Below are experts of layer 3 (counted from 0) of a mixture-of-experts language model. Rows are named router (the router's row for the expert) and show model dimensions 0-95. Each number is 500 + 40 x the weight over its row's rms, rounded and kept within 0 to 999. Numbers have three digits each.
After each expert's rows: a language model's description of what the expert responds to. This comes from a sample of Wikipedia text that the model never trained on.

# expert 36
router:515528473526517502449509448554474537587479539504490475595466471434499555498439520516523496393480551457451439494426472517532532467521534525495549454573515492476514472574561498504513452503532453561503496526499515462504448494482459467513502444489549441517566513509475419571532454502499561526
What it handles: First one or two letters of words in prose, especially film and music reviews, such as th(riller), bl(ood), e, ag(gregator).

# expert 60
router:519470438455544503525502457437421496514561483495504540519478493473451469523496499475522545501553467545427520529507557400523503418561409545545522512518507436445509562463488503493506481516425457458470450533462487484477442536500473450501488538497507518538509534559557418466529578559497502508
What it handles: Prefix-like word starts such as sub, inter, con, pre, sur, often in narrative prose, as in Subsequently, submission, Subaru.

# expert 42
router:535492457535391448458482551509474528466432496488460570501555523469550561461513500417534533510497520482534479502500454515439495529560613484479487544545437560493518470517527498423496506533478486495479475457486513470487504512528540483479443489532434458440534511448492507525416549494568526568
What it handles: Middle pieces of words and spaces after dates in infoboxes and tables, as in Alphap-rote-obacteria, Andhra Pr-adesh, "5 March 2011".

# expert 50
router:496509503460473461465514582521446598511377523477470514548611527503516449458543416451501541500411470510449542472453499446481451518481528512513538437496504488496509494481493527507538545516472519458483499393518502495571424486484553476490501485469479487508453501497530521508513531510444458449
What it handles: First pieces of names, often Slavic or Croatian, such as Mark-o, Š-unta, K-osouzu, in sports rosters and tables.

# expert 21
router:521500495456497483489475514434494507443476528475433568471545569470517487461522489442525518542433539508586522482462517567474498498500595469509465592518436484518502501456491544482486516543572465472487517491517455485527497441527508477553469550530494517382510436494556598555491524457495517538
What it handles: Labels and pieces in taxonomy and location infoboxes and lists, such as Location within, Class: under Phylum, Village in, list dashes.

# expert 6
router:511499455522446562493523469420487567473464444540509546466480571486462520438471471429513582439551558498468537464500467561483538461462539504490535455536522526507505480522506473545500493573484465510524488523484522498502519578558499514460507470449489504562489469460368507482575418533492512523
What it handles: Opening pieces of words, often a single letter or short stem, especially in music articles, such as lab(el), w(riter), Nov, Mont.

# expert 4
router:507445549484484470485437520564490478535487497456525444502536579646536565467450463545531505560512485469520499503457545510518484445478557488439549575468519504554497455418510479529494518546530479442497516530518521480457528490474477425538514509470422495417537480485459500497550511465494556498
What it handles: Commas in lists, surname-first citations, place names, dates and large numbers, as in Hirsch, Foster; Advance, North Carolina; 10,000.

# expert 44
router:501547483499569471524476416487505482508525527567476519505461417453521492482517480464515538497514501510563451491508495509561482484492568507474467564545469448463513580563423478499494431540524491561483510493468442470473503544477531406567461545536463487512523586510476492430512552467570544561
What it handles: Middle pieces of words before suffixes like -ed, -ion, such as cl-over-leaf, ch-all-enges, diss-ert-ation, c-ort-ex.

# expert 7
router:536479452431421516495501460476480479547463424438532489496506497457549489498419464458514516505518563540514559486486455468475513512458464515433441491560526504537516565516572477540567510524512491428494441445541480519470484428505489495399570443449473516546512511506502486489451468523459559559
What it handles: Pieces of personal surnames and titles after a capital initial, especially er, os, o, ug, as in Miller, Argos, Joey, Eagles.

# expert 5
router:529493535520560465530515519550416603493513532429474504431518504513514535481486507493515493510501504503505460548545539547454514527466498510514532491447448520440534543526477527398489514515526514441477533546444552446397515545468425501573462531576567475448464508495458531498477520484480573517
What it handles: Suffix pieces like ic, al, ical, ural and civic adjectives in compounds, e.g. commun-ic-ate, Econom-ic Zone, political, social, public.

# expert 53
router:478524527497541517523493549467483598597576452413440482480483499521535583527475544520490600521518503479469488544468498515520468507574467485426518463490449500475525496540478464427452469446540504447490481460431539495508496485526512528528596522498558512419532538471541480523490521460490519492
What it handles: Determiners the, a, no, and demographic words in census text, e.g. Multirac-ial, As-ian, American, local, County, household.

# expert 14
router:529511592529507517577464498443533508452433505439523489490487484446529496478543441515514499447506507478482440474489518569520522451498468450441517413539454588536544470426510554519559527529595508512471476512470501474452509484485512519562513514505408515508585479473501515527460461482535574473
What it handles: The "as" in "as well as", plus the, new, and nationality or regional adjectives like German, Dutch, Southern, Swedish.

# expert 51
router:531544430500472494469565462505440470543508496500591565495474472534548535521467500482523584512506471454527579436499466460445508506499493482534449468534533487528501531496534476533528496480433517487500451428528540530463483510480475571468623467428503488482526466523441513436512462461475469595
What it handles: Tokens in sports stats, tables and player bios, such as Baseball Reference, NCAA Division, touchdown, surnames like Jackson, Smith, and state names.

# expert 46
router:528504514546418419509472470487491521456453463550487576457529496516503514463492539432550539538496550487517565516492478472442507567424568487488602460542422452514488508484550491446481482552522555478476498403477572514481417464507509501524509497476492512441466490470468526504446519533470454524
What it handles: First tokens after titles or headers in infobox-style entries and medal tables, such as pipe before Bronze medal, The, V-illage, middle dots.

# expert 20
router:490448571581472489549484513493486487467466496487529534513510559509505493506536470510534484470460496471409495506580543461468532441448411534412536504502478565470486522480461481491569489553463487451505491516483482480397509511497459457460496499553443435555544515461432494493464419482549566527
What it handles: Word stems like use, may, similar, influ-, writ-, and acc-ording or According introducing sources, often in music and film articles.

# expert 1
router:517508489495503465470479494505425608505447508470455519457461481452549531439508473466522490560473502517469501437529516524491511451491544524446523578543443490586533566472434591526501573513483504485477428493576480537508540462473495520507501410491440564468462494524527542507532542472437486524
What it handles: Word pieces inside foreign proper names and compounds, mostly vowel-led like and, an, am, as in Ferdinand, Bundesbank, Mukhomedyanov.

# expert 3
router:503497521477496504506484545512468474478453481555541422522464589538529516451515541440544512508433598427525542491514529537459520519495479491436539442533488447543497496542576495525553499516570467478515532475576526526493484477478406486505510393526502406511494511524497453474489436449533515489
What it handles: Closing parentheses and pipes in music chart and review tables, like Chart (2023) and NME | 9/10, plus sentence-initial It and capital-letter word pieces.

# expert 26
router:540435528555528466404560477481493531504462542513487482517451513549481531532526456479497611556538476537551490416502473486414459457477499543494540504524455485520481464478490500549531522557479493535491474401595448475557478496482513580418500511521520531498453493512471482553499522494445537519
What it handles: Final pieces and accented letters of foreign place, club and person names, such as Var-na, J-ena, Cze-ch, é, á, plus Church.

# expert 55
router:531455473511470500494506508456440507561431493542443515543549492454598546434489477467488520441378517536502428496533511512521465451527565472509472456458528499416513449525445530507527482540522479443516487432446538410477445468494478513493448519460483491444500484507560545539500521485502480548
What it handles: Opening syllables of South Asian, Thai and Dutch or French names and particles, such as du, De Beers, Bhatt, Rajendra.

# expert 48
router:526473498487540542498499451440470536415551525560497501449532571420513568456452456478530521479456568447500500533413553537475525551473513512445567463520492473514511567552493450479474452515448522527489471484501458491468493429500472422517503508529507471513466444464463491445530441513521573569
What it handles: Word stems before endings like -ic, -or, -ical, in academic contexts, such as class, Profess(or), dist(ribution), Str(ateg)ic.

# expert 39
router:500484450492501473488434490436539463527588602451505530537502457534510499480486487526498464466548444543479499474471490474507574467442516509538540462488492494472506540514446471538488518509519559558484418501593478429426484411485498524523543549502474486444551524530456491416444554541515472534
What it handles: Adverbs and -ly suffixes before verbs or adjectives, such as jointly, initially, also, not, later, then, only.

# expert 11
router:502437422454483514464461520477451513520534525516496512399459503477529530516503451479520518535451513530464480400526459493518522548461463451507502528525525568553508603562536517530443469499464488476489471499488454471492513474518480445456535455419455518422519375499490496498516510498411497527
What it handles: Pieces of people's surnames, first names and country names in lists, tables and infoboxes, e.g. Jones, Ricki, Hondur-as, G-ift, Occup-ations.

# expert 49
router:507559488477580521513516448436505482581445422515536534536415490459507488461491527510494496490506498522478535447489531484493525398431526481409474540481462470528523516519524500535493473526489511518479433491520504464440445371511563500549547504477492538488533587525543496504511550528522529433
What it handles: Pronouns his, her, him, himself in narrative prose, plus mid-word pieces of verbs and nouns like guy, seeking, withdrawn.

# expert 54
router:514485501528410456507496542475475475483522485519444539534467546479525522469525505453529557543489514428527475467501498510451521442494554370491473517521421597553530487477570521505501511530576480513488521521601535489438539533464529500556520490522444510529581456498451524569461524487500516481
What it handles: Pieces of taxonomic authority names and species fields, such as Möllendor-ff, (St-oll), D.L. J-ones, plus coordinate marks like ″W and MPC.